config = dict(
    n_layer=10,
    scale_expert_input=True,
    init_std_router=0.00949,
    vocab_size=6246,
    optimizer='muon_variant',
    train_tokens=919100000,
)
Below are experts of layer 7 (counted from 0) of a mixture-of-experts language model. Rows are named router (the router's row for the expert), gate (a neuron's input weights, with its number), up (a neuron's input weights, with its number), down (a neuron's output weights, with its number) and show model dimensions 0-255. Each number is 128 + 24 x the weight over its row's rms, rounded and kept within 0 to 255.
After each expert's rows: a language model's description of what the expert responds to; "comes before" lists some tokens at least twice as common just after its tokens as in all text. This comes from a sample of Wikipedia text that the model never trained on. Tokens count by the router's weight.

# expert 3
router [136 146 147 180 139 158 154 136 150  88 146 151 170  93 139 121 161 122 125 135 115 146 151  84 104 132 111 143 131 163  92 141 167  97 110 150 164 119 111  99 155 114 136 139 123 147 167 117 123 114  92 114 130 152 163  83 170 146 118 140 185 127 142 135  76 133 155 142 136 155 131 159 145 175  93 162 117 110 135 152 148 119 121 102 151 113 153 119 100 116 119 124  81 136  93 101 147 140 133 163 157 106 166 102 122 181 136 118 112  99 109 108 132 115 118 117 127  94 120 135 133 123 180  94 141 119 123 114 114 144 124 161 185 117 132 155 137 137 117 117 145 124 154 150 123  94 136  79 154 141 123 130  95 124 112 111 133 127  80  98 163 163 128 159 141 159 144 153 105 147  64 118  86 156 140 146 130 162 119 146 145 136 118 118 126 111 136 142 100 143 119 126 142 148 142  94 107 124 112 170 150 112 130 120 108  97 121  94 109 143 133 148 139 127 123 155 110 116  86  90 121 167 130 127 149 107 160 147 118 105  93 150 161 119 121  76  82 108 142 140 172 146 119 171 118  97 183 153 108 132 104 121 111 157 158 125]
gate1 [153 135 149 134 134  74  27 154 134 124 149 147 121 181 129 106 153 138 116 142 150 101 155 120 117  85 122 150 141 162 109 133 125 128 128 150 178 107 121  97 130 157 161 120 119 147 106 131 112 134 128 136  97 141 172 122 128  81 136  78 128 133  94 145 122 133  57 117 125 101 133 105 130 162 159  98 141 133 133 123 163 107 140 136 108  98 131 118  89 139 113 154 144 151  90 150  92 148 164 117 140 147 140 123 104 166 119 106 145 100 127 124  93 115 108 150 147  66 112 143 110 154 148 134 133 116  92 160 128 143 132 130 138 115 124 122 111 107 115  99  73 111 139 103 138 151 119 119 147 120  98 150 111 143 143 160 140  88 118 145 152 155 144  89 122 131 133 152  93 129 123 116 168 128 111 119 153 124 181 146 166 132 125 102 100  95 104 165 123 147 133 124 106  82 136 110  96 109  99 117 133  94 160 101 112 142 121 116 185 148 123 112 103 142 151 117 119  96 172 122 153 134 160 141 145 144 166 149  93 163 108 156 141 133 143 119  95 137 110 135 120 129 158 108  88 107 113 167 152  79 149  98 131 135 122 144]
up1 [133 155 129 115 142 105  58 166 133 116 153 179 107 152 129 121 129 109 164 169 132  73 162 106 115 109 121 154 119 157 128 125 103 120 140 143 162 135 102  98 129 153 197 119 116 125 141 126 127 120 119 115 104 116 119 161 147 101 125  90 134 138 118 135 117 135  66 123 136  92 166 112 126 166 147 118 158 153 124 137 130 110 128 158 106 104 150 103  90 135 104 175 131 143 107 154 113 137 168 137 143 139 138 140 107 139 131 119 130 105 129 103  91 163 111 151 138 119 118 147  91 187 134 131 122 118 126 148 118 145 125 109  98 106 135 101  99 116 136  70  74 126 140 104 133 130 104 127 127 154 108 132 115 130 157 150 156 139 141 154 170 162 135  83 142 140 128 164  85 148 120 112 167 114  79 120 130  90 198 121 118 142 138 134 116 122  87 143 117 144 129 107 104  91 133 115  93 121 103 124 128 104 164 105 104 134 139 100 190 136 138 100 103 120 115 156  91 120 195 110 157 125 136 110 144 146 158 142  95 124 105 141 156 120 129 102 123  94 117 124 127 126 143  77 117 117 132 153 147  80 147 119 123 143  78 123]
down1 [186 134 133 127 123 117 157 119 104 110 125 116 122 114 151 132 136 149 105 123 104 161 164 142 118 166  98 151  99 111 117 149 102  92 122 144 128 176 124 141 175 117 117 117 132  78 106 139 121 136 141 130  94 114 111  70 102 125 128 146 115 147 119 165 113 133 157  95 133 156  98  88 133  88 108 125 140 146 130 101 124  72 132 120 149 164 153 160 104  93 107 114  75 163  98 107  98 148  92 118 161  84 135 140 125  91 140 136 155 135 114  86 162 132 133 104 163 144 187  79 108 118 142 125 110 129 149 160 142 126 102 115 152 129 144 136 179 134  82 161 131 163 116 142 157 147 132 120 170 109 134 159  92 152 151 140 135 103 141 125 144 117 152 147 124 103 141 105 167 113 142 105 124 165 133 132 139 140  70 136 127 147  81 137 191 155 116 115 148 111 124 145 114 134 151 152 140 124 137 131 108 133 110 150 139 122 139 103  62 125 154 129 151  91 133 160 145 128  96 145 132 130 116 134 111 166  84 130  99 143 128 152 110 112  98 132 118  88 130 123  67 109 120 145 141 150 124 136 157 145  76 118 138 117  97 122]
Word-final plural and noun-forming endings like -s, -es, -ations, -ies, -ers, plus whole plural nouns such as services, countries.
comes before: ".", " of", " were", " are", " and", " of the"

# expert 7
router [119 180 125 133 168 129 102 116 121 137 141  87 158 163  82 156 106 133  98 154 147 154 126 152 103  95 155 143 118 118  88 100 113 156 132 129 135 145  69 138 139 150 122 111 156 129 131  65 123 140 159 105 130 146 155 123 175 112 134 117 110 131 144 137 149 135 119 117 147 132 104 126 115 133 112 113 150 127 100 113 120 105 109 146 170  86 179 184 153 139 130 139 149 141 149 107 124 163 125 100 137  64 135 111 117 125 106 140 157 116 113 116 116 133 128 123 113 135 151  73 121 185 108 154  81 127  81  73  99 140 126 130 184 103 154 167 197 145 161 141 112 122  81 161 177 122 134 135 134 147 138 136 109 155 142  96 130 169 151 147 140 152 146 132 111 166 188 117 148 160 118 144 117 110 116 108 156  96 120 143 147 134 136 131 109 144  88 150  88 116 130 143 120 155 128 126 130 135  87 145 123  93 123 174  75 112  94 127 132 155 135 145 101 116 112 127 139 120 119 135 135 150 110 139 100  87 127 130 118  99 150 107 126 112  89  98 119 130 132 142 139 135 142 131 124 114 181 115 120 135  98 121 153 134 122 107]
gate2 [138 124 128 122 136 126 104 134 168  85 108 102 117 141 166 120 127 148 156 118  98 152 134 137 135 145 147 149 115 116 133  76 160 190  93 101 131 148 166 106  83 190 160 142 129  91 155  92 129 150 123 110 118 136 117 102 142 145 120 132 115 153 120 163 106 123 143 145 118 155 164 106 103 126  86 137 164 113 128  85 116 141 135 150 147  76 175 159  96 149 111 145 159 142 171 118 106 123 120 146 123 123 133 149 101 134 112 146  85 142 143 195  92  95 109 106 101 134  90  72 134 126 108 105 112 128 122 119 140  89 124 116 132 133 143 114 183  93 135 102 110 159 112 158 163 161 114 111 164 140 159 113  77 123 126 125 115 100 187 111 108 128 149 161 162 171 120 162 122 117 113 141 101 152 142 130 139 131 123 151 125 150 154 169 134 156 136 104 133 158 106 126 114 158 142 141  96 168 142 126  97 124 150 189 134 127  98 151 128 161 147 107 110 108 125 149 152 100 115 132 149 142 130 144  88 135 136 121 121 129 119 129 123 157 154 132 110 128 155 139 147  84 129 146  92 110 113 141 142 134 107 168 121 178 124 102]
up2 [139 140  90 112 140 131  98 155 121  84 120 113 106 142 159 156 140 153 143 125  92 122 127 134 104 132 143 123 106  83  95  59 130 196  98 119 156 134 161 108  80 140 142 133 102  90 146 111 115 161 115 121 105 152 111 103 131 132 136 116 149 121 140 174 102 114 136 146 125 181 154 106 136 137  90 130 169 114 122 105 118 128 122 165 145  79 142 160  96 139 131 113 158 153 154 120  95 135 132 147 101 155 147 150  96 149 124 151  99 105 129 185  76 114 101 105 107 123  63 106 134 112  65  93 116 137 111 115 169 106 139  96 127 148 131 114 176 104 124  86 104 127 116 126 140 124 114 124 154 145 156 117  90 149 116 146 131  78 174 121 142 116 145 158 164 150 133 156 152 101 121  96 103 151 129 156 130 139 131 149 135 146 134 165 131 153 131 103 150 156  98 141 141 139 138 113 111 186 151 134 109 102 147 160 130 109  93 137 139 139 149 112 122 124 150 149 134  69  94 120 143 131 128 158 108 134 131 115 125 108 124 131 135 152 163 134 107 127 173 128 165  96 145 139  83 103 108 142 164 113 114 139 117 136 136 118]
down2 [139  73 116  91 128 137 137 104 139 135 104 116 176 138 107 148 119 152 145 117 130 125 129 123 170 124 160 110  67 118 116 120 142 127 116 133 121 174 152 129 133  76  99 105 147  96  86 105 174 135 193 109 122 115 116 115 171 126 129  98 146 123 140  97 140 123 137  95 155 147 102 131 156 181 111 134 131 141  80 113 162 153  97 117 139 143 134 126 106 129 143 137 138  79 146 147 117 171 151 137 133 164 115 102 106  84 126 120 138 145 110 130 122 161 152 150 168 173 138  89 111 101 160 141 168 126 106  99 104 125 128 158 142  92 141 158  98 145 153 131 145 133 129 151 137  92 115 144  90 150 114 157 119 121 111  99 147 137  88 129  71  87  98 148 167 109 144 136 162 114 134 104 164 101 134 123 139 123 191 150 146 151 128  90 109 156 121 139 132 108 116 109 131 139 158 141 130  98  95 138 114 119 142 161 133 116 118  84 104 108 119 106 158 132 145 136 112 134 135 107 133 129 122 120  87 123 101 122 144  93 125 124  79 127 105 165 150 111 121 123 146 136 141 160  64 143 141  66 144 116 115  90  94 116 113 126]
Standalone numerals in table cells and lists, like dates, scores, ranks and times, often between pipes, e.g. 21, 10–12.
comes before: " | ", "–", ".", "; ", ":", " |"

# expert 26
router [144 157 203 185 168 126 159 131 103 114 148 129 158 110 129 137 136 159 134 117 189 122 110 145 148  94 129  94 143 133 111 137 143 111 135 115 154 134 102 120 112 122 147  96 148 166 126  85  94 133 125 134 137 150 119  97 173 138 119  91 161 112 134 129 119 148 134 131 143 120 150 153 137 112  96 132 127 103 119 146 189 142 145 143 164 133 123 113 134 159 148 109  92  87 127 127 125 101 106 145 163 117 137  86 100 140  91 105 107 156  96 151 141 150 116 122 118 118 131 122 116 150 136 160 100 108 152 154 119 129 102 128 141 123 132 131 172 168 122 167 105  74 118 147 131 122 153 128 106 113 142 117 113 181 149 114 137 141 171 110 112 140 136 134 132 136 108 175 114 154 110  99 109 163 124 103 197 173 132 137 123 142 100 131 121 103 120 141 102 105 144 118 152 160 108 146  88 126  96 153 171 128 105 110  92 137 117  86 131 136 127 116 117 129 112 113 114 149 100 168 114 112 103 131 192 135 101 145 151 116 147  93 166 126  72 126  92 131  93  68 116  98 129 112 118 128 181 135 153 155 138  96 137 141 107 137]
gate1 [140 132 108 159 119 150 120 150 106 133 129 122 150 138  92 155 132 130 160 157 126 132  88 136 159 126 138 107 120 117  79 110 127 106 135 148 124 148 133 141  64 122 101 101  93 149 134 136 119 136 163 159 142 134 137 112 177 134 127 159 178 113  90 168 109  89 110 126 122 142 136 116 117 112  86 157 168 142 101 147 116 114 187 133 117 119 112  89  96 138 181  84 128 112 127 130  95 123 116 130 152  67 114  96 151 134 134  99  83 115 128 172 128 127 115 132 137 119 109 155 129 105 158  90 147  85 169 101 174 162 124 122 183 115  91 135  92 139 125 100 122 123 131  74 147 128 112 154 137 108 145 105 164 148 132  99 136 102 144 151 160 168  85 137  80 101  98 131 129 133 156 108  94 121 173  96 104 172 126 147 143 121 131 138 114 136 170  91 110 133 137 107  83 109 110 128 110  84 118 164 130 134 155 100 103 149 152 164 126 172 160 140 112 147 119 118 109 170 158 105 143 111  95 120 128 118 140 130 112 122 141 120 139 132 134  98 141 115 151 118 131 129 102 123 110 184  94 162 115 144 112 117 137 126 117 128]
up1 [113 135  92 151 147 105 100 133  96  97 137 103 138 145 129 140 159 120 167 161 152 114 115 170 170 113 141  90 123 107  74 128 131 116 140 110 127 143 148 136  82 128  92  97 103 136 108 120 108 126 135 111 132 149  94 108 157 111 106 155 177 121  92 157 114 148  52 115 128 140 118 126 116 136 112 151 172 160 105 131 123 125 186 107 109  98  94  91 137 121 152 101 146 146  90 120 119 134 146 141 104 117  91 107 190 142 142 118 113 101  95 175 124 133  78 113 124  85 134 125 159  87 132 104 150  90 113 121 181 133 127 118 145 110  91 139 100 142 128 108 114 156 104 102 128 109  98 155 144 108 128  98 160 118 105 111 106 107 137 146 174 156 118 159 114 101  81 143  96 142 123 100 105 118 151 133 108 165 165 151 134 126 144 142 145 132 170 137 100 129 108  89  82 142  95 128 144 111 107 138 130 138 163 132 118 131 130 145 123 169 165 183 104 144 114 129 114 152 157 137 140 116 110 116 144 144 104 119 120 131 135  99 163 163 153  84 164 126 161 125 134 128 124 103 126 170  89 131 122 113 107 144 103 129 111 131]
down1 [142 138 139 115 120 127 122 104 160 163 138 131 132  74 144  91  97 153 127 164 148 118 177 115 144 148 155 143  90 150 147 139 157 123 157 144 151 104 138 116 110 109 132 126 128 168 176 130 124 116 156 126 145  96 159 138 117 158  69 145  88 103 133 139 168 145 112 134 118 129 136 135 110 151 128 128 123 115 112 128 107  88 109  86 149 104 152  78 149 133 159 151 102 130 115 111 114  76 126 112 151 171 113 142 117 115 137 134 129 177 156 123 113 108 103 118 116 120  76  88 126 114  88 119 127 126 132 104 120 121 101 139 131 144 130 137 170 112 107 142 135 137 152  95 126 158 123 140 161 132 184 123 144 129 133 168 120 137 153 171 149 144 145 143  81 149 122 148  90  93 153 110 142  98 155 174 127 160  98 137 126 151 104 158 151 112 142 138 113 113 108 154 105 143 172 150 114 155 147 138 111 186 138 163 100 143 107 144 142 106 111 136 158 156 144 129 137 128  84 120 119 135 118 111 128  99 148 101 163 109  99  86 146 153 140 100 163 111 156 149 108 130 148  79 100 102 122 158 133  72 131 134  77  77  81 112]
Stem pieces inside words, usually before endings like -ed, -ing, -ation, such as com, serv, rul, contribut, remov, (inc)om(plete).
comes before: "ed", "ing", "es", "ation", "ion", "ent"

# expert 40
router [163 144 132 127 102 131 147 114 141 126 147 183 108 133 123 146 111 162 142 144 138 131  90 134 123 105 149 120 140 110 134 136 125 112 126 124 116  93 118 168 144 183  94 181  92 145 114 157 134 141 153 116  76  84 127 105 147 190 169 108 131 125 104 115 116 107 116 177 155 139 142 152 145 143 125 104 114  91 153 161 106  83 150 165 155 130 158 138 108 110 105 151 110 111 104 151 133  94 144 119 126 111 103 105 140 146  67 133 100  87 129 100 126 119 142 152 126 148 132 121 138 151 153 140 157 155 138 136  80 133 138 165 123 109 111 139 142 148 147 126 111 113 138 148 109  91 155  94 149  55 137 112 125 124 137  75 151 157 159 112 136 124 145 145 112 128 145 165 123 105 111 131 122 143 138 166 161 152 100 149 147 147 146 122 173 108  91 140 103 130 106 163 157 127  37 111 105 115 124 145 150 109 117 140  85 120 125 143 117 142  73 135 168 102 128 146 104  97 115 113 156 138 110  90 125 163 118 120 148 128 124 138 134  84 164  98 133  97 141 123 131 101 120 124  95 134  96 118  99 120 129 111 139 169 106 135]
gate2 [136 130 117 126 101  91 118  90 152 174  91 137 122 170  95 114 154 110 107 105 151 118 137 131 139 134 157 107 129  94 130 133  99  79 128 158 109 133 122 163 144 146 129  81  79 144 151 113 142 122 126 126 129 100 113 136 124 141  98 126 164 114 143 104 117 117 131 127 149 153 142 138 101 162 117 177 162  91  83 104 123 126 124 139  92 135 170 117 110 127 156 102 146  61  96 139 131 120 103 118 168  99 137 158 120  99 133 146 137  79 107 111  87 144 158 113 131 132  97 108 123 116 125 145 106  73 134 143 105 140 171 130 148 109 184 128 154 135 162 138 186 140 168 112 135 126 174 156  93 166 140  96 143 173 138 110 178  89 130 127 162 136 133  91 131 146 118 137 106 111 149 111 107 107 117 114 156 157 146 117 102 128 146 145 112 120 141 130  82  96 145 105 128 105 160 102 132 147 114 146 148 159 144 137 118 118 152 120 123 152 146 131 118  92 146 104 144  87 111 142 148 122 125 105 161 137 111 104 102 112 147 141 110 123 150 116 117 102 127 191 124 146 105 126 128 114  78 125 149 162  83 103 122 181 113 167]
up2 [123 142 131 128  71  95 134  87 154 175 102 141  94 157  87  93 164 126  95 113 126 115 144 101 108 103 140 124 131 138 133 149  87  95 109 140 106 102 134 164 158 145 129  90 111 144 146 113 168 129 105 127 131 122 110 144 122 167  86 133 172 111 140 129 112 125 142 110 153 133 122 121  77 153 124 185 141 122 105  94 132 132 134 147 127 124 141  90 108 118 142 113 136  94 130 123 135 126  95 133 146  91 148 176 129 101 120 140 124  83 129 135  77 129 121 124 148 107  87 135 142 119 132 135  91  68 103 121 108 154 168 112 142 102 151 102 158 133 161 169 174 138 158 115 127 126 161 151 120 152 166  89 131 140 149 100 161  76 107  80 161 132 103 120 147 144 121 139 115  95 121 134  88 129 144 120 140 127 121 112 106 127 114 146 108 138 121 130 103 110 150 113 124 117 136 108 145 163  90 133 143 147 149 132 115 113 171 141  98 120 151 143 131 112 133 112 122  88 118 158 151  93 110  76 144 172  87 103 136 144 141 138 122  88 129 134 107  97 112 153 106 177  96 142 154 154  88 129 154 143 103 109 129 195 104 145]
down2 [135  90 142 117 130 109 158  78 126  99 115 133 110 123 156 144 143 130 105 134 136 115 131 132 163 107 131 157 128 148 112 129 147  88 145 147 104 146 121 135 128 127 138  95 128 101 126 120 145 140 182 104 145 138 126  93 107 192  93 167 151 122 136 158  73  99 120 128 121  97 130 131 131 100 129 123 146 138 151 140 148 131 131 131 120 146 174 138 128 140 113 106 130 105 115 113  78 129 135 156 118 125 104  69 106 146 151 120 124 124 193 141 116  89 115 117 100  97  87 141 125 149 173 110  90 131 159  95 126 135 140 138 155 136 161 120 123 100 111 107 161  60 142 143 115 110 110 158 117 145 129 112 138 190 150 126 140 138 126 127 136 121 143 102 141 131 149 116 132 153 158 138  93  79 105 132 185 133 122 152 100 123 125 134 141 131 120 132 160  92 114 118 111 117 154 129 132 107  83  92 145 108 169 131 152 166  93 152  85  81 147 104 102 152 147 163  85 101 150 114 127 144 111 142 116  86 139 154  79 118 153 118  90 147 117 119 131  67 111 110 123 135 135 105 143 198 153 151 149 109 104 139  88 142 147 107]
Parentheses, decimals and digits in climate and census tables, plus capital letters beginning a word like C, N after spaces or commas.
comes before: ".", ") | ", " (", "% | ", "0", " | "

# expert 32
router [121 154 170 153 184 143 153 125 124 109 137 153 147  80 182 152 157 132 102 151 125 138 120 163 160 118  92 181 132 123 101 140 138 117 113 121 127 137 112  79 120 159 121 148 125 147 139  83 121 127 121 112 141 180 160 124 138  89 125 131 129 136 149 127 124 163 160  94 125 147 129 105  90 124  90 136 131 125  97 154 121 105 152 107 161 107 100 155 120 129 147  88  94 134 124  82 167 162 131 135 125 121 142 111 140 141 141  95 116 113 121 148  90 128 134 145 139 141 137 140 132 116 149 102 106 168 137 145 161 116 138 134 139 126 132 131 118 132 125 124 120 144 144 150 106  69  92 105 111 119  80 129 101 161 118  97 156 142 113 152 168 174 150 152 144 159 126 126 120 129 137 124 140 170 120 136 153 180 128 158 158 119 125  87 107 134  48 160 122 135  99 138 171 173 125 143 136  94 123 133 164 120 104 131  63 106 128 123 105 137 106 132 112 105  73 144 155 130 100 139 130 162 120 113 124 123 150 121 140 106  98 127 114 130 103  89  95 139 149 125 129 110  79  88 102  91 191 143 124 138 110 101 138 146 156 129]
gate1 [133 156 144 100 104 130 144 139 161 115 159 115 155 147 114 163 127 121  78 122 135 139 165 146 104 132 135  90  93 129 147 122 127 121 117 143 138  74 142  68  98 116 159 110 115  94 150 147 147 178 127 137 144 124 100  87 102  94 106 111 105 132 136 117 122 123 121 111 148 165 132 122 112 126 121 120 116 148 121 119  76 134 129 119 115 117 120 151 132 117 122  85 135 120 124 119 144 123 147 150 145  73 184 101 146 136 140 143 149 121 169 138 155 140  98 163 158 165 139 103  87 129 182 157 106 111 159  70 152 114 102 128 113 106 118 130 118 135 129  94 125 114 116 115 147 118 138 128 131 134 194 114 141 133 146 106 185 149 142 148 144  87 136  90 108  69 130 138 122 143 134 122 124 115 158 151 123 114 109 101 154 151 129 127 152 140  73 109  96 159 133 189 132 108 149 148 142 117 130 177 154 159 178 121 179 136 131 131 156 129 119 137 123 144 104  93 106 128  88 107 136 110 130  76 152 119 106 173 117  96 125 145 142 150 152 170 116  98 103 149 156 142 123  74 122 119 150 124 141 162  98 117  97 122 128 150]
up1 [111 148 149 100 133 114 131 131 143 106 160 119 177 134 118 156  88 149  64 110 130 137 134 129 116 120 145 131  91 147 121 144 130 136 137 143 147  61 172  80  95 119 158 102 131 127 150 139 158 140 118 134 127 119 102  99  93 121 111 114 114 133 136 136 169 142 111 139 117 107 117 141 113 124 107 137 118 140 154 133 107  94 119 118 134  91 112 139  84 101 121 106 144 154 139 129 115 105 143 122 115  71 141 124 134 123 158 134 153 110 180 120 154 161  87 159 164 161 129 105 108 118 186 136 142 119 144  96 142 126 113 133 126  97  84 150 104 148 118 124  90 111 100 125 126 137 121 149 162 106 180 109 128 101 132 106 168 115 112 119 159 130 162  98 109 113 120 128 110 113 159 133 122 130 149 134 131  92 112 123 149 112 124 129 173 113  55 126  94 161 114 154 139 105 115 126 132 106 138 159 136 143 158 149 191 140 151 168 160 127 122 147 139 133 108 124 108 135  95 127 145 127 154 120 173  91 106 142 107  77  76 122 160 183 134 160 145 149 111 128 126 143 126  69 114 120  99 110 155 174 133 109  90  89 164 104]
down1 [113 113 141 104 175 145 140  94 150 136 122 101 143 130 119 139 138  76 151 145 105 149 143 165 105 117 149 114 128 120 122 136  87 123 139 139 123 131 115  95  79  73 126  94 127 107 147  96 170 123 153  70 128  95 130 130 127 130 129 110 106 136 145 127 121 145  52 116 143 104 121  98 132 138 115 137 159 168 131 142 160 117  79 138 143 131 162 121 143 121  95 129  87 155 119  97 134  85 116 102 145 159 137 137 110 130 140 117 113 122 160 137 169 163 129 117 133 145 109 119 138 155  64 120 133 122 106 118 127 141 142  90 125 177 141 143 131 109 114 134 179 126 117 136  86 103 105 109 124 105 123 138 127 128 120 112 116 167 111 107 124 116 157 165  93 141 104  99 137 104  82 137 155 143  88 104 119 150 117 131 107 112 112 105 114 120 110 168 141 125 162 154 116 161 157 133 131 114 151 136 170  96  98 100 151  82 138  96 154 144 143 129 110 100 112 160 117 142 184 193 137 115 148 155 124 100 120  63  98 151 117 121 118 134 161 113 105 153 141 166  80 118 147  91 107 162 142 135 136  79 142 140 120 125 132  97]
Past-tense and participle verbs for life and career events in narratives, e.g. died, released, published, arrested, began working.
comes before: " to", " in", " by", " on", " in the", " in "

# expert 25
router [114 173 162 147 134 147 130 166 117 122 127 132 148 107 162 140 185 163 133 106 117 150 136 142 107 127 175 154 131 123 115 122 113  72 145 156 141 115 167  94 118 147 142 174 144 140 181 115 152 151 107 125  86 135 140  98 130 157 152 101 161 121 147 142  62 142 156 134 159 130 176 160 114 150  93 134 114 124 144 138 131 109 147 151 100 117 125 147  72 138 147 132  95 129 105  96 134 169 120 159 125 117 135  71 144 130  93 157 140 116  78 111 134 125 107 133 135 175 155  98 137 119 117 128 102 165 123 102  99 118 138 151 147 109 114 161 131 164 166 118 118 120 120 146 139 136 126 108 116 128 124  87 102 141 136 125 145 174 107  94 171 119 147 138 123 141 142 140 133 108 123 127 150 129 115 166 102 132 113 142 139 127 144 106 160 130 127 119 124 154 125 132 177 134 103 116 105 108 165 145 178 128 130 114  49 141 120 151  94 121 122 142 155 118  77 117 153 160  77 147 166 153 113 115 123 105 150 131 133  70 134 146 151  87 133  86 116 132 157 130 149 138 118 111 162  85 113 152 145 130  88 110 119 120 132 107]
gate0 [142 140  96 106 145 145 112 115  81 101 153  97 119 118 130 157 103  86 133 139 154 153 140 116 117 147 129 155 119 120 129  89 163 144 139 185 189 113  94 121 112 139  97 136 131 111 119 136 143 170 107 130 123 131 135 114 111  97 136 114 139 151 137 168  96 159  79 118 107 127 156  79 118 141 103 154 145 113  80 126 125 101 111 114 127 157  99 163 160  95 116 130 133 140 130 139  77 164 130  92 101 103 133 108 139  98 135 127 158 110 117 132  88 104 158 125 117 107 156 122 122 140 136 133 147 133 165 153 142  85 123 142  97 132 123 132 150 147 163 166 128  98 126  90 108 159 165 113 117 140 154 140 150 129 109 114  78 109 147 114 136 119 124 133 141 177 195 131  80 144 123 133 139 140 119 120 106 157 123 173 125 132 161 139 132 134 152 135 155 137 195 170 151  93 111 130 110 160 134 163 129 117 131 112 128 105 130 148 125 155 168 131 163 122 134 142 142 145 114 134 124  85 138 128 149  82 115 155 128 129 144 145  73 135 144 115  75 114 117  88 163 141 113 131 142 117 146 118 188  87 164 125 157  74 148 135]
up0 [144 118 118 100 148 135 104 118  91  97 151 109 124 121 143 144  85  76 155 137 138 141 132 113 106 138 130 156 105 100 138  99 143 138 151 144 161  98  97 123 129 123  84 119 132 120 116 138 174 167 119 166 127 123 136 145  94 111  96 123 134 149 113 139  98 129  73 117  80 130 158  78 123 150 100 130 147 108  95 148 123 114 111  94 115 144  89 197 137 107  82 140 145 165 131 141  91 164 124 110 107 103 124 112 123  99 131 108 134 104 111 106  93 105 164 100 137 113 127 116 108 123 126 113 118 114 156 146 147  70 123 149 112 121 111 132 151 160 122 125 134 109 119  97 157 144 164 102 127 125 156 180 150 119 122 115 105 102 151 122 128 109 103 118 151 155 175 103  88 124 145 182 137 151 125 123 126 147 124 151 135 151 163 144 131 168 136 136 163 121 196 181 139 118 103 111 100 174 137 147 133 107 154 119 112 103 145 129 169 110 146 133 140 140 135 135 159 113 107 122 127  84 135 128 156  85 131 139 115 142 140 119  95 143 134 141 105 131 134 114 155 111 120  98 144 127 153 110 173  96 190 132 153  65 155  92]
down0 [141 118  98 122 149 145  84 118 137 156 101 131 118 174 138 188 131 144 118 115 149 135 121 121 127 181 108 100 125  91 146 101 150  73  93 101 125 134 114 174  99 127 144 116 108 112 133 142 100 140 119 157 143 159  99 111 144 138 171 102 114 134  98 106 103  84 131 109 159 115 103  73 133 113 156 113 133 180 113 141 147 159 116 126  94 123 144 133 114 140 117 157 115  96 137 134 121  96 149 149 146 105 157 159 111 151 127 109 146 163 142 106 123 135 131 113 181 157 144 140 176 128 117 135 163 117 107 136 158 104 167  89 129 140 104 137 149 126  75 136 147 128 119 112 117 122 156  98 113 113 132 199 136 136 113 149 156  92 124 127 111 123 118 112 111 143 155 136 181 123 107 142 115 151 149 127 169 124 111 142 158  90 123 169  99 149  82  95  98 136 145 112 127 184 107 154 192 132 135 108 102  47  93 122 144 123 138 153 138 160 136 102 125  94 100 153 150 150 125 155 108  83 148 129 153 113 142 138 143 141 151 117 118 132 119 143 130  84 169 114 135 116 124 117  98 141 149 112 132 127 118 136 121 113 141 152]
Digit groups, percentages, million and demographic nouns like population, household, land, water, tax, in census, election and economics text.
comes before: " | ", ".", ",", "s", "%", "s."